config = dict(
    experts_per_token=4,
    d_shared_expert=256,
    hidden_act='squared_relu',
    balance_bias=False,
    extras=['capped logits'],
    lr_mult_qkv=0.7,
    warmup_steps=50,
    final_lr_fraction=0.0,
)
Below are experts of layer 5 (counted from 0) of a mixture-of-experts language model. Rows are named router (the router's row for the expert), up (a neuron's input weights, with its number) and show model dimensions 64-127. Each number is 128 + 32 x the weight over its row's rms, rounded and kept within 0 to 255. Numbers have three digits each.
Before each expert's rows: "mostly gets" lists some tokens that are sent to it at least half of the time; "comes after" lists some tokens at least twice as common just before its tokens as in all text. This comes from a sample of Wikipedia text that the model never trained on. Tokens count by the router's weight.

# expert 23
mostly gets: "Ph", "Cl", "Sch", "Olymp", "fem", "Fr"
comes after: "| ", "W", "the ", "of ", ": ", "3"
router:174180105122159126149164123140114072084102121183182166062083186132147092165137130150149146166111164084117071081086087126147163088087151149138157158123149120126092159110140154112131044135120089
up0:144135121100111101131040179171144122099134100121080138072182111117122140150072134110159180172069134118129117118159140155096142163177167156099123123113129122132139155168154154152086146137147223
up1:119100148126115204122147155121080193141180148161119160096099125147119173148121131151115135051142125176144128101140114140149155148147141126090095133087111112140112147112089141149167137110101156
up2:137147143173072133137141190201148148093147122146172134096149102133167119180105098118146101107130180137127090172139094121124163149223156159137128128105127120099124119135169166132119136187144103
up3:097146154050126139182202189123141139181083108112104088159111128134137107129055158098113121167098092181158151126081087126149159100131164148140083105167066160173172067138073103102226121121150178
up4:171109145141120111157176192159151178203161056123103120121044149143118172136094118120139098150150176128162104109088143099080204145170158116125081126149186167162141202063141112106154150154087177
up5:146072084145075109131137150130128172130073109103162103154162123189134128170092161086132153163138135104116107166112131075089116154124144071102195132142087155126117188101103128120143065055153083
up6:131086113219110180161061065184100140140102127115206090107156117095132118089120152106119148163119153152147100142169157114158096160146093178142166128134112096113171154103114165119123073146144177
up7:097133076154156145142153158100119076092139108095107146115116164140146070103136086090159137143134167106153070118140135082096162115087097143173146116106133157128109102162157114107127095125118089
up8:090177169122144084111082125146111078080107110160123163188148118134114110139110143114048126148172080154087091148121145094195088088169154123132085094103089130138088147162108136139159141132108180
up9:125098136100144146132163125154141163116133150152159110150192121135135148146134107146101158146076087117131113139141140165106156158121086198136093145147091175093101082130034073141141146086055166
up10:140116131089147114141065132083126150085108154142134153197134179190107160152132130117069169109141107146095096153123149081108113170152149139157148093134120081142045138134139162162165111117179144
up11:114120134136123173126128160169108123126122099176183119153185139109172074113134082120119059148153190158140117108102149105131145163094155197125081153094107133120169093138157101124175132138106103
up12:186161157119099157070097173139124098161178149125133083091101099070096117107116119087057108133113125167127045180105204168121072058113097202162120094151083121121181104106114123098148110144129115
up13:095053098102154093135157176170180085106162092105098134133063174158107130153097123097134142104093084155159107125094084035139139170105141159112158094097123133087173089119119143046158112120149171
up14:151148126112188098150158171106075165099152135114138113154146153160123071087112193134153107132114062112150154115140164144085087121127069155048135124154146098129121087116148084168149184115109153
up15:154138124155103130129160149109111157107163110157147113172120166120159135136120103080132126107089140131099206149104178093109111107130117142025092141150125111143109065174191133099131105050179158
up16:084041074088078098170178146098169109125113179155152119091122147125161114100066112103082175129163125082121153091137151130141128105081139161095133126083163116188160104120080087123154117160160120
up17:141094131099119195106134143181125152128134100112170114108140089157110118113087087099061136131190111133185124156111143138054184147148169116116136155127091166163098163133122135105114152150145168
up18:075160149070146067125149124166144153138137142162154169012129181143120148125155167078134082098138126103072094121148124137151156149121076163128162120169160166125128166162101181119118022163095098
up19:182137141202101140131174162122123151101072093174104122126176107068161114136113168136135175099146171134094088154146132035057129187128145060152118148162117120124158145160144130161158126147084143
up20:087129126099135141128114186133095141075138100122168093118106154118097145109116086139157135068170173169083120155112161111129154101112092119121098097090131169088029121073153161180124180086156148
up21:146086140084106136165170122088172109121165097098156099145095118147158199154144098054129111199157150120097115141134141077169118082155141123139163093175141121145120120178079170077123137102115173
up22:121166167067110149076175202130101067144185129158088177144152133111145179095175128105146157137102098094112150062095159137149126113080143120093118074135164125147138176137139178152152074104130104
up23:098136102119119147147103139126054104067170165086203137136154105166144134120120157150118145125155083110123102054133139137111113122140157126118129159104174164143132155155171145103136060136087150
up24:071098097146138137120132090158103137099063151058179119118158105160144179108112118123134161061076120122096175085164111151159173179099097126110143115106145178142074088064178130210145180151133174
up25:080133212098109140135155134112168166114106133114094123116177142128142131123159115186134190062113163156169126078086096163137160111110093087075108170149135142144212115072090056128145161142129092
up26:120126180172100155149120065139101111083082160157104095090148104124107109129165109101126144194161192135229135085139104073056148147117070112144087119149198092089196113095082132149151144125188159
up27:126149108088174168086133134158148141149158131158121149105111173103221156165189132160097159174099138147087185127144135113166123116108118114167102171223156139123133124115127149135086134132106159
up28:073112113107117127126125165151136156066097090169132100112127156100093129161063156122113142098134169087116112138133109140103108115171154146149146103153137167124148103160109175073149084079180099
up29:157091161095137079101102072121087117076095115154105119166088132095106113096082134129082124123147106137132110131044163156147120087136088207140147108148134137141134159140124146145182143162147126
up30:125141100152157089081145099097103113067104159066112139139114152047118161134186129136126125108141113136095092108078108144102093108121112229125107138148161121145090108135178193140157105149156095
up31:100133091099130093154135090163125108152131182125131109109136097057097137114115141150138130148116140129161092148126107135133070148171150114149091112095125153142112136126159151127116137180182182
up32:121108125148126053145143182121158132145135134158081128146073166149134157124180121146115117085195178161157154074122098119157158124158098127137159143100096127136109090080132106121119131109124128
up33:141074114062140139163127130098124101140163113201104101146146163176163158155131125138206076126121158115136154142141191120113103130122097096170187088153115121162142111098117084090166191143130103
up34:130127067102127128116102150070125126144132122134147070150121141138171154146063060138123140120172109068165127122107104145074186083146118127108191130023154099131144119131088118088173117130139112
up35:095093122122179114127161153090183128159156088177179094098129161110103140150141155093088150108122092089169046125116114105139186140127079132133138151077149064141175130118181161105118134157119079
up36:140103129164169091123134128144123094072112133125165111115099189116155125114105109133171115132068143135122077141093153178160167068109162119122105108133122106094115136119119191086137144135136162
up37:105144182123151159146094056125174159118126168144143103114128097108149093111087174134157175147103131217111107161112102203134129138140128121127122100115179127113150140143089185134176098134170155
up38:147103080081169180146102139183092093055156136137148159145106165111167169163101083186137108169132117168043173173136153109121108115136188134082118181155105119077085129099136131134116074082078217
up39:131187210108136160114164181132101096109101059124082133109124147178125160121104087123103116160122162111179143142118141093151126173151143157141100065156142140137107136128160181069121127085133175
up40:138151092148165109126155186172165139131144165100184153112119098174119146122065066132098128122097151138152154118149147094121179150083109118077103143130098132080170197179121123145138113113137114
up41:170086081132093177170152129130113127119123130140101124143114125088175182116078138160161110153123089167113092156065112105091090126131061098137160105134100137165144143128134151105157159115164137
up42:134113203078104116143172208125048152067140122133102104163143221127136129148102136076148104144174104135086158114153084124151163136119144188172178128175088114122121121106139132176078107133095088
up43:086075127129153083160183115179192195094141135140134122142099081114161026141115160153127173161111101139096117147203156133114112146140181113140098082134104152152159191143118114167163113103139118
up44:146088136164145121117245099125075177180133185079130117140124093116106152127114135069168164084129149114092179129130139103161089172160132171105127081137085101096100103107117181225163136148162171
up45:122111137064096119115135101131123156099078158179126081123164166146127120141125081052139151090105054119102144127132096099125133153144107192064132148139139170107166124184123141130076154133114127
up46:165137154164197112104113160129110123118142111133176123163126163081133133113119184098114113150152098190160168135077062097181122110126165069116085154194068093085092089116144168148109090182197148
up47:126129112132130154154070126143171163138105090143157137077082142145140154086091133094166146141095131116087091166084107127161167089089175138159087110125102134131097134186117150091122098115150160
up48:100114119135133141174162160120141170059142131138126152178103059067131113170141106081111124129180136110195151137116134084118183108106085163081122096167122199163107151126138159182135110198161162
up49:076139134103146129084148198157165198089132130116208123114159145177101113094130090068094097137125108116124116157127104099124121170150120163149141108085131060163165155094151158136165114157147131
up50:151121104129136114123125244093104132078161167107125076171133214124140145164082124113096111147159112150152080096144128126118183127135100163148125129102196096063122160160091116088173141109143163
up51:159095141155082056132097113104096084075187132107153163150126132091168093141118116127130133077130130139141194141139136097165112071085151142158166169081062116119080097154149217115111108137161150
up52:117168156164115133128176164132127122116168091138134119168111114127072140136158148113109124124147172191111110147145122120116144196120136118091130199141059109098161117176102121133101112114150182
up53:081135164092146128146159166120104146132160189169101173104201128152166133175118133158092119225105091139096131130029099190194122135208112171137103136100124104089102186074119139135137090181166166
up54:134178186122117094155168141153161117130076096069122122065074095133107123111107091096110099133129087095139132099131105101111156164186156126121137104157131061163168129091163144111139124106114154
up55:115130181118149077142218139128127150091133132146174149142128101079146128086129133111120094080133145180122147137104149090108192120140178117135120137110109195146130140083140186143140132098112128
up56:126057097106117142107156127097129219120093157118137119152114205120164170109102147135139092097133138113153066123110106109102167118130182155152109086139084122145135114103098094135126179147208147
up57:109121136108104095105166123095115099102164124106140101118113132076165129146101147101127082076117135059074152165099109160184124165136130123150128092190098142081112151100114114139149100134122141
up58:118087154079122121166169166196172090094095150138214132095055159141109125105069124147091155082086160163165159135141146110157098148126148105074106120104057081189162208152105127117157153210130107
up59:074100162134056115077181119109146195054133129141100092069156086128093124182145150121103102116096100122115116123055206125144117115143188123131149158110140147201121115140117122099134116125138161
up60:131146152113114113073122171120138135090166073068139116132136093117183092144110147093140107126153142141146151099121106128121100173222144112101141080172118187103092079117122047164126087087138113
up61:144120163080100165171171139157122140126131100141127155113107160143122122099118001108120168131119139117118138146078137161105093175192128109160146118203096157115146118132139097170115105130117158
up62:185109140102144151097161127147134140091200136075145069144107082135114144104101157078117121138155148131177168152104124112127128096126176145153122099144142081145140142166129186126112114134157147
up63:133104111110100145163124118192131149087144130149102178167066094100152102129118146089158142095115155135101138175094106160145187112109118144129082135119128203154168125151126127091115141124202173
up64:165074105092155107138174136122111127119119129129149166105129118165156087092077091038165158149107114162200127098147143102150180107132141074174093116179119064140133126109116153125129153111181158
up65:090083128120149105109165135164116166139131119164157150147119103144151130097133139130109098101146111117180082113120206085189138168137142140105107109106101141179142145159174138055120077128096103

# expert 52
mostly gets: "|", "cap", "|---|---|---|---|", "Rec", "Camp", "|---|---|---|---"
comes after: " ", "the ", "- ", "% ", "The ", "dis"
router:105151070159117150097114237134120139164140134165152127118109110128125126197149145155113114097122131112148218124107089164158112126122102122165114119102142148150138104108095092151080157137115158
up0:109127141103172118144077174127124134141159136084116165125142149087125177140151167122118135103135156189108145089128128167103121180153160170070127164104109133161081173109170119171115170129195194
up1:130070182164125152115145105119098154175173167148095127111145131181128174183134127185144146080130150188078167078153121121143189120168152157112115104132097135160129139079038081147150162105057141
up2:099210162079072122134131177201169140161157134123157119152180097148147145176145110108133065154087183149123114148140117137163109147138111153155133151112046096157080134182127169130136153191095093
up3:104159163067156123117153182123177111144058165101072079194085114142165121132096142086104159167116128184107165120081083169170151107110190136147118094168120117162158070128105121090171136150146171
up4:109147117140076127142146160131130117165130103173115093086122180142143156170096175094083072177171192095136104112087090096116157144144171117120082077140148133143104181136104112076128155123059146
up5:147078105124080100145166113105133133160089134128155135178138118121173180118120187132119136125096183116121173170103173128121151163079158143132184087145141170131120207138127137154096096097149127
up6:126079088172151146150099144132121129149103141073156114120129064109140106129152151106133137140150170196150065168173167048169151158112109144130159103103115092109189174131139127116101107118117160
up7:112090052127158113132161158111121090135112104124098104180112131123072138132115098116114081149137114178173149143127137105101164083186102119112133090140120168110142113117225120112169120142098143
up8:104178150104138098104095151109159103084130131132111108203138134130134098148126135126077119116182131163106096067187109129224101101138177115133088102132107165132072139144149175122153094145098132
up9:147157121107156149089111178128079163151139137107100138140150129081147151175130056194189112095089133096124100140196103141096178158118080135138058175135110175137118074115112091139134124137060190
up10:166102161083103106136087090109150133098126150198177159163128160143120133201130102119101142141120095159126094146145129117101086164139150154134134102116105132132048159168129119106225077128081139
up11:115136092080128173139110137140150148171127122129170090131176170056164130136157079115082130158130129103100108131111136106096127133082166123133142193066140140124181102097177123149185154151127084
up12:146157154145173097083119141121136068152136159095127075138117089144108096164129095097097078109114087183061121107093141128141081161085135157149114120120095155146110089123063136095120089175161124
up13:108104067152117107127182127163176083131183088099151098154094206136172186155146079104198122203141124152177111117152113085140132190146129161100171094145106101070146098105143097101174122117149171
up14:117135165113173110040099157111042128072155155106124130136102143144133136063192146105174173114102080120039100165100109200138134125133151147083146120064096081175114105179173154114132162155161151
up15:122143123138092108169128200129107179127139083168121090136076183108095131039123083085078084131084104136112166170098148123094173138120181172030127116099105159115133150132178094080069100061094132
up16:066127088103101142160135110110134086149122193148080109114144132171038107080089112119049112086195137143167105125184105139141127172138057152121135131091150162202175098126083142127139151174177104
up17:138100126080094185067166149129127147137138150092126161113124163186145124067087081094075113127146110107148101199112131155107152148118136118152151182148059132164088153141125136132114102114108177
up18:102107127097167093103106132179155110100090118102181122082156110100086154127085115091133119124125074129105109114194106129168144150123166086154125109145148167138169143131123128124054035151087152
up19:152151162149171157162145157154148149075110123151127105130104108088151146177106142154131169119182153136114100181063153135066079199065124069114091109148144058145144123116123113153118102120147160
up20:137142139138151148151067111092115168121127114089098107168155111152095078150147119120181132097108136105174128134136147113142089147145102118047056067109092175117086149127133123186137147090126118
up21:179117151141123134110170156080187072116132125092126113184120103183157220153152155056124100185158150107112112124121092076123154077135191134119205171102150063158140119125113148127143145142118106
up22:105149080144130132118121189125094112121172111159114173180104141101162107101184086177149186130147120093115149155101156114172126083112110142095129064129153147172122143107112155143128140113111127
up23:152135119157173119157136142171050153107132188117128149149071132138172120167096145091113126109083112161081149091193118119173123105101134132134103154122155133119143138138152116107140100076116164
up24:034062128193042158126094114152122095095102143082165069115170105192116115157120116081126139097096129097099132143125118088110108172159112093092144139109143153130120088113116111150115123186142158
up25:087110171125138131116165154128221137174138120076105125111146142101146100126162082112135163055144096088126113097111119131084141105112141118142153168158135122139150123100103095143175131108192096
up26:129170156150165133149151120166148100074111131127137148130096094141108128146146081113167163154120150081170123144160158114054130111087099187156144090110120100085151175077108144101079111105093166
up27:113152151061134111116149161109170116138165187162188153128104175092200142166182082094111096193131153144066103078115109142123113112130108138157105162185144086189158047102159192147138160098173070
up28:096141112127078151170152153181127159143114105154084072126155124057104130099080149096114126134115136071147116130078092086145143131177171118122134101163118173087106110136157135095166123130151095
up29:164113140094128051132112114176097129089121168106104127179098132118135110066142102137050109142070109186139152127176123134103067092130085132174158085070173182168128156146117115140147114146126105
up30:158107107141170111135136052089112122093152168106116096151081213140160113116100103125148138077101101137115148078053103119096102095165107239114108166159141101095114091117144161178115124121220138
up31:058108123122152160101199092131104130174142134133140095140131114088100097083216138088136120154079122107153104100104097123140083159122162076170113098153132126101189201130140152128141159174183124
up32:131154149185176102170162171103123133079149148117112127115049134095149145114123143161157106067133145129160157091151157171126160104141095090153134157136122140163096025141139088183101138150174140
up33:120058126108079174142149119107086110085129108157131076150120133140152120115145127140130086175079109149140133095091161122154152069088118074139098080147154134139157128099137120069153199177141114
up34:134122093166122103148153178148110165145109098102117071146108160122142109151106119104096117119145155088133144145102122151128145123107099159128201106118162111153155165151106087195135100105101091
up35:084058134130172119201164135124176159167122160087121141180136172125108157112116134137107148124155054117139086109150146132108172123087071070157144159136109143126189128137186111156137131163123127
up36:151146151150150140104100118197205108089119192085156100112097136093078125100119111153126065149060186129137106092107158135084213122124131136136123103136109104072143174182080163086147075102135096
up37:141097112148168202077098086123190144074085181144114125159123095105164149122092120100140149172124143209095115154126130104150180141062138151135161118136173132104117131142116159153144080096143144
up38:165121107098095142165088110177119139071105056083111135152130087078114160163068108143105114104165085156037151129142108180112119145162200149117088084140104178090086094092126140120103086076074183
up39:108119184125121130109123174138147127115115076150093177089142110146152161147114090106135127181148137138133110173094097091132162135137157155123053107128149111164095140125127159127134144100160137
up40:160134085156196101173131136139159142143129102105112133143109136146110141086038076063074084125135163166135161147109101098128134174150121137105157144138076191131138126148125068109153130129106088
up41:158068090129150136159125122142126159125159170091117084133099133125148188092102135156166087088126130161196075144073106099085079158127079124150166118111150174125158160094145122097110161128147164
up42:173131137095046132151121208149102119131120096161142082093083145165128140119127105049127093090128113099106187120089120175135164094132139158166135094148115148184118171127098140128035123127111139
up43:116081076134150143143176147140197160088114079134160150141077130103188083130127130140106132158141146145121170115196137131141106168055190151161152080126105141137148155126140101166187122099182139
up44:088133140098150127102135173124095153200164089130121129175169080161128188098086165095136144085203128057144115104150133138147109186092173148101139150122105130127082099135148140107180152124148173
up45:161072120114156137074140098095158142065082110160144122136100156109136099088116128080111080107096097123132129156097106161147136162131160158170142117149120146106127099167142066057078091148125119
up46:122066131182165156082150154100123113169125029152171116121181153057186131080142170106081166163140156132130187115085156192167151142129127152134115127174070109120107123145141186145112122161178202
up47:095162131145124150147132083164133167106143134134176166137130182155129113103096170124120127166092121104096143171121100190093171097079141157176206124155086120148113150186133129122127157094171112
up48:132119073158108176174179149143112204096185113103172121148102079098115174094198108065109116121168099129219136147141148125139194112119107166150173111137086174134136190124124153172108104161115170
up49:098168116064190167104147199092154154154103080105165130104126107164112097098117137078146146172104165137136157127072101126164143150161117134204118101074082126144160132108158155110117084121086162
up50:166133090160165111147155176121129137122109149142112129128098189176149165148093109117106097121139088101151110120190109154155184113147150171135132113150131193092045133192111147100126104147124127
up51:106094169129104115127133137127115054141188168096116143159115149118178126150154118111091110110153145127128196180206169136105103113069158142194185132167105121095139097117152159082149136167181155
up52:102125121158092092181144201058128100096157079140127109166090122148091121069147154069112093104140150182099133161147180128123169138095110099144165166147097096076113163129106138118098116120089132
up53:151167107067131119166103157115071150140164165216124127120172117111179060112136112137091149171128133113041078164117092187140140125173167186126127163095109126119123153119127122101179084159207150
up54:185112124066150136089100142150171124161109118080194090142119165201087098098122078099120122121112161119092121110124084117123160116135136141162193138148133127135208106104147140158124144110141169
up55:143166137183136126111169155085071159188221179145061145099090133097141128061103118112105148119162139180154140108115144167145134163125173110148167092122167141179182152099148154127121140110100073
up56:164067155130120136133143163146166199175116141111126095126078169137206178150106106109130102103174087094162070147120149094132122120177174092132111115138116139134157127131160067143117166126238129
up57:124071147113141132153166088089105123102158118113131104067142170115218086167086175103120056138130136097124098185123147132100130164125174072122177123117102131116161146179118112109136121136161137
up58:141093151142122156183131138176200126138121123177241118135095156126124124130062100111147133140098135195156141139148121107182174172152135114121149191100063066172130189165102163156118122132178101
up59:088033152126067092135166128105156201107112123133158133108079118166093117165126188098096096122124076126104125095079186130118129129124189079101126128152119137228108101126127143107139133175176151
up60:163149174109120111065111174130138129102167096062121094127126110143220081149135102115148115113098150136112185156162058090147113161210169081121120084214103169088125111110124080187149100074134085
up61:068122155071090129143170118135127140125126133140133096092133159189144103169174069124127164110166121061153162129091043168114120177198097109112085111158124156125142126112120115142101093147142149
up62:172097157148133154084116131106151179126203131116161112147099097098119145141094146124148132134177149146170215147147183094172139100125154110141143082101129082159100130217104151136115086129164170
up63:129111135106121126082137109142079109107175129177185126113105103073159176120125083156149134096138181140129137129200114090105134093098110182123097157165154135119162169177083143168120108112163144
up64:167096138121157122170181125147114179131124145139133124130131149151126113154092132062121125148166113183169159101129107047167177120148156103178100124110127067134166130110151111083162169098172111
up65:112088149180103098101150157140147098117124115183125136144123044124147113112157163110073121114122114116130097122129093087201139168184164126121135095133113150153130139137178116119136090118088156

# expert 5
mostly gets: "\n", "The ", "some", "Born", "|---|---|---|---", "Mr"
comes after: "|", ")", ".", "==", ";", "==="
router:126120184097139106129148146105131121176096115089150158066104097170194084122140155143070152164160098141121130115137162142139157166094185103124147096115075129108107062143161107174119088125094109
up0:142140122054097106147037132131175146131206124076069136120192154101106156141127125126097161171110142151122139142108190179131113131181179146066162108157088113133127188145104128140110126151184222
up1:104087056113122117141129153097083175140156152126142130104140120149132127184079110152123145081119168189136120100142113152149188124138126161100122129132115109108135134075113088185169134112080131
up2:079119120143069159174161179150123146150187098148182128124175097139109135110186089061064097157123157127107106156163114177144158166190150129108126166087094095116164093144077193059112142125155150
up3:124153139082157083120210161139130125160120168110121115126166122135151075125071149083083148143132119138119147119094064087147157141119122191154086067116097138195171057137086152098169117161143154
up4:176155135171133162148146108170108144154141112173078083097112117075134134073090142107158032127122169150168104115164113134123191157166169135114098108126111155131156175077157103053116125132092169
up5:093103117143096110145149145145162177157122116098161146139094148159149173135109187090132136100087136099083168174186148137110149192164168073120136111203115119180094185098158178127122118118186068
up6:112106118175119129140104114149087122119099143103193119118117096120158136132164127131151129134136168207152093144169156101177129186154100166132179058111122060124215194132175140134131115111085166
up7:147156101155141131091160148113096122107113141109105116151173146160155110114111081127146124150123174143140123122135138078146161093124149101159135100120149146123134132106189101086165132092098121
up8:102182169077129091110141157101169092066098194134115106228085116095107135107128135179043143127187140159111083079128113109200076134059108122135087078110115141199077122170062113152127121155156124
up9:083129097151124120146137183119068185105123118110101104214140106137183100138140078190098118056143108114105086150164173186069205119100076152089117175136085118074143077101076092114132157091128219
up10:182122178090101101121106138131136154123167127152156112154122183152125160121134132160138139076158151113084137164134136108081142193164136097115169106098124140145062187161102161157130082139107145
up11:117124115050184137154124149183099120096135111146170099127153189096133144157124065113080065108170153073121122100135133056092133100088151122121129177113124122089102099115127138154159133119113099
up12:181148140110142111059144157119095035148146140103132100135162113125110114141091127071089100192109093189097053156126167183141077174074176146137117106123140170114154124118133141140141109185141099
up13:077081072098118120107184073187175089102160087144143077136079239136137163145110087086183131164132068140142123116093108083120129179125167133134156095106090116123146119127110138071165120113173142
up14:116141129138166090094120165103067120065128127137135110163128146164138120120133130120147149122137095104137118098155137123127129078150098104063148141112154067138103100136121114188173139113150163
up15:114172186142065108166120137103155202104154114179133090147108205167139113112146131049101096136137097157136158159096167112083162133147143158066116108080051111123150102123171123090096122033181125
up16:096096091080119106149172150121178089123127178138129101086138128130129135066095124096092114114187132110150145116161125141201183121122065102146132133117148148213157103099123119146158132139203140
up17:130079161099118188096131139188128121159155096087193095089138129172117131094082099102048143133181144118155123158127171121070174140181153108128145159130073160141081161158139137122134153122158169
up18:093121113080190072080114147118127156095134154125156102073127179127107146107076131124157081084128095152109104108196105144179147150096140144078130131148141126139163196112150161149127051186097133
up19:187157191187171155111156151166128110135123098139116103091115134044080116134073141140094153079161178175096094182083168087113114186091125089088134116139146098135152139144121157123097101163112169
up20:139156140133116121132119153161087130099159149077161111123087095164082099119132107180164146007126168133132158138153163130122124160127108149096073054073094160099086081125119120167127164071149208
up21:150078207164138113110162154071161087121122177083148149178139090158147185171144140112123112186132127089087078137123084066154133119153147111117152114118168153073126070147088185075144115127162154
up22:102154145117104122131131162133127101121133154180136216129154155108200164147141102146160190144077110101113141138102191093141159074083131154092115135139205105147175132110127197169086094125080099
up23:081111110125166147163131165143090111093143164068136109122094120128135123158130167102143169111162129166090162100172145129145124114193166135133182143134121192072130143132141177132135094088132169
up24:076086119136055102115160099171149134095071136070177085103177107133164145149139099088112197084080125106137171101088154129154132186145100049112128135124153168134104103105150127189156139183156218
up25:146138137081138141124179192103187138106131134125143139110181112109144094106145118143104160093145141128125092152143138105127163147103084157152105122120151154113158150149119106099153155086175100
up26:115094162132112180116123123174157138109099108164153143078137099157162088145093116143139138100139215150163166104202081055029112107119104121130076086109115101100119134121112162078141106083098172
up27:072114179083114124075191105131172146131192160133163145140158176144165141112160079119068159190095136119109148125139160155168039158129137121131107157205145142168100121117158171171144110118123130
up28:111114112122121148124171123176100110079138083222097096154123140131099148171113134102070103117113133109090157128129167145126107119122209133138130087160130188148141099099088135113139173064186106
up29:111105150141116123080090067102090129124103113078101210134158081122124138119110118115112179135122109155105122132134132145100154067158142132159110097106143125154168158144053130119143112122169129
up30:100067104114153106097121088105097154089105168115129104161107177130179123119126075129135147096147096150093127081052093124122122128123096209090113179139170115072070109153156179171106107150206128
up31:117092118105125136104127134100142115155116185109168103073099151076156162093133129091173099167168145106131120141119130143182061127124137127140086124095166177141119164096132140129146121168151138
up32:148124109183151050132158171094095165067127115101100089110044141128099157161149118164131116106154120130147181150080175113158163111192141064149123098093103110179117068098148100132129107118125139
up33:112076147069093124164145118123137109088094158143093134235106145198166116166096143119169050139095109132136167126113138086146113142082107085147145039142163128126120123104107087101162173170163128
up34:123080045137152105134140148163156154104105144095131122117131184126176131186132115123085093094180132123142132128093133172117156097115080159088148140134148065099200119113100109174124184105150097
up35:124055108120185113184155163094173202151188112110134131128111168103125160125121115111103176130116063122160074124125146119114175135156095138086191115147153085176178108143154105127143121165126098
up36:199117151197171098130084159185164092054115170123158089141145181144115144095140119109173067137079171146136116095142143144139204088129175156116091068138162143126130167162126194113098126135133138
up37:126117138132189162124148097095178135114111160105108077137079209152165153091144101086098156185105131164103141106134133185128189159102150155136162102132184095120133130117113168123155098128221156
up38:141069163104138162152125140176146084082144097142105114139103153090118173160087123141146107138139140197024156110175122134158123063136176188149169107144140151100091113089099125142106096071073206
up39:083151196115127165112133132130100098142150083172076125106169117124144119122095105137158107198102149145146138126102109081146142063126117179079082117130184110149093151134164185104144169119106128
up40:149136084160153100149171146199152102105195122067142126146134098172156139125047073105064104132131176170131164144102129132105150192091128150119182168166076140084141123148107063150175126109109148
up41:147056067152107170172140109114147131148151145092110088123132122112153194088065128163155107104123133189144080166087098114087072135129091117145192116122130180146130120098141116096104151149150141
up42:187136169045102126149112174123088113029174102153133087096146208137116170143127111062139083152149147121095159128109090149114158097128108175198137077168117102101128141154139096136066152133130105
up43:107076125098097128104151167112125182111081100094174121125149106086155051103122115166106181113179120152097128149169144122143088161095151131122083061145130145127143141179129153181172062104164062
up44:097086139121129086167199111106115124141091129133138116126170131101116171120144184080155138063174112137162147101152122115153090159166177147134138085112122143093079125137128155149152129150133165
up45:124052147113087133115162102136103156083104146140149062083154135120124141104133072057104149087143084089127179113115132128100143142113113161137136133155134126103180157167147131076087090131155139
up46:139102194093187128096115199156138082155162114097173124187137151145150142060171175064128172149087144186134147105126148111167129179139119162119111162165068107100079137168133185121118139165179183
up47:073108111145111121160134141172159135136124093149163140127151164089131148112145155119138101156112147114121166172130097159090162153051157144132177126131095099099177063233089078151107124107179122
up48:141134149152095157151182176173100158068121102128157075147108074077103141170147078153098076129194127134173128132102105127107186105147121141134156124129109164116159186144185171205133109198149132
up49:067128112081169212090145144122148159144130094109186137132129103108150117168121132087113136136117150113111111172068101088089144128160104194135149091069101106103199131161152202104156108138168158
up50:157141165093178120133138239132092131099153108124109131123087176114136146163071116096082142156152074107090072058146092126116142124167124153168187120071157096077146073173136143096186080068124152
up51:159080156162079093171146103101125040069159120099163141126122136093148147136135080141107066077136130126113213162125160125102098051105151123156145128118073133125125115133181188137132103173165117
up52:127126120111100085155186205108104138100144139159144100182117194100107147107154138079090106163115154173129151157135153093121174145105137101124149212188141117077063138148122130121089134126109111
up53:103148134073138135182108151150105132107124195171121147053189092153167092170132126133117116181115126170063016179079097178132125138202143192139112154107090138122146170105149111108173083144157099
up54:193127125053133112121156138160184196142087101033155129122113102144097069088138075122127112142098107111120124099135149066136129132119198095171208112133150102152153142108132139112135102134090141
up55:103097177174159158094158162124108137155207123145152151113106092103140130098123103124073104170164161177108153093055194135120133178129177090132107145112115131212128176077136160137155085126106179
up56:101113160080140169093169148170143161137172161143165113092091161160143162129151150090121104163152096088168113157081192118093145123126183108132138116177123129107157142141125109162136191133201116
up57:113128146101131132081168086054150116141146111090120095107115166097157098163103121151104074156113134096164149151137150139169119107087128103107149118122136166124059142163116106101132106137145076
up58:147094113156149153143218168154162125073128170132201083143080118093106143143075096120131159069055143190147148122131125107174162139157146137106139152162063089154148186174123156104098133136142106
up59:093143156160090121126154107119162210082117126131154106087126119155100117124140157108167098128095101149136096078124150146113138181103165185124093143210127124206112108203108138115070104162150120
up60:142138156089146121099103192137150128085165086075106096111151068120216103155094139108185156140162151182119125131107114108122059167214132089112095114179104208119112086133099082136141076087129112
up61:088097167069061147149180121140127129092141119106133077107118160188124123187177050142096125104171109083141154130097060167095111166209086116116110116147136151135141117129110122147098094177126136
up62:140124129104137118154150184113110126084173106073143134126130063086089099163092145113139117149147156144147197121116144129176134071099163073154120113137168092138140176195093193108108116153161124
up63:148097133114157137095129115139092123095130101131135137157108117081147112128119076096133127098179202131080114151159105115112168137109118160152118128165165182129161152185102145121116094078149154
up64:176079152128143157140149078122125104145173073098125072115143142137120136172084125083126190116175165176162129111141149060121162125126097137134167079138075070104133144104127128035130115150188131
up65:091112178161121086073125129171155094106135135194149133149114087141094143085098133126118130135128109117122105086163098051212081198215118107097125067147141137134133133135182122105139088115085136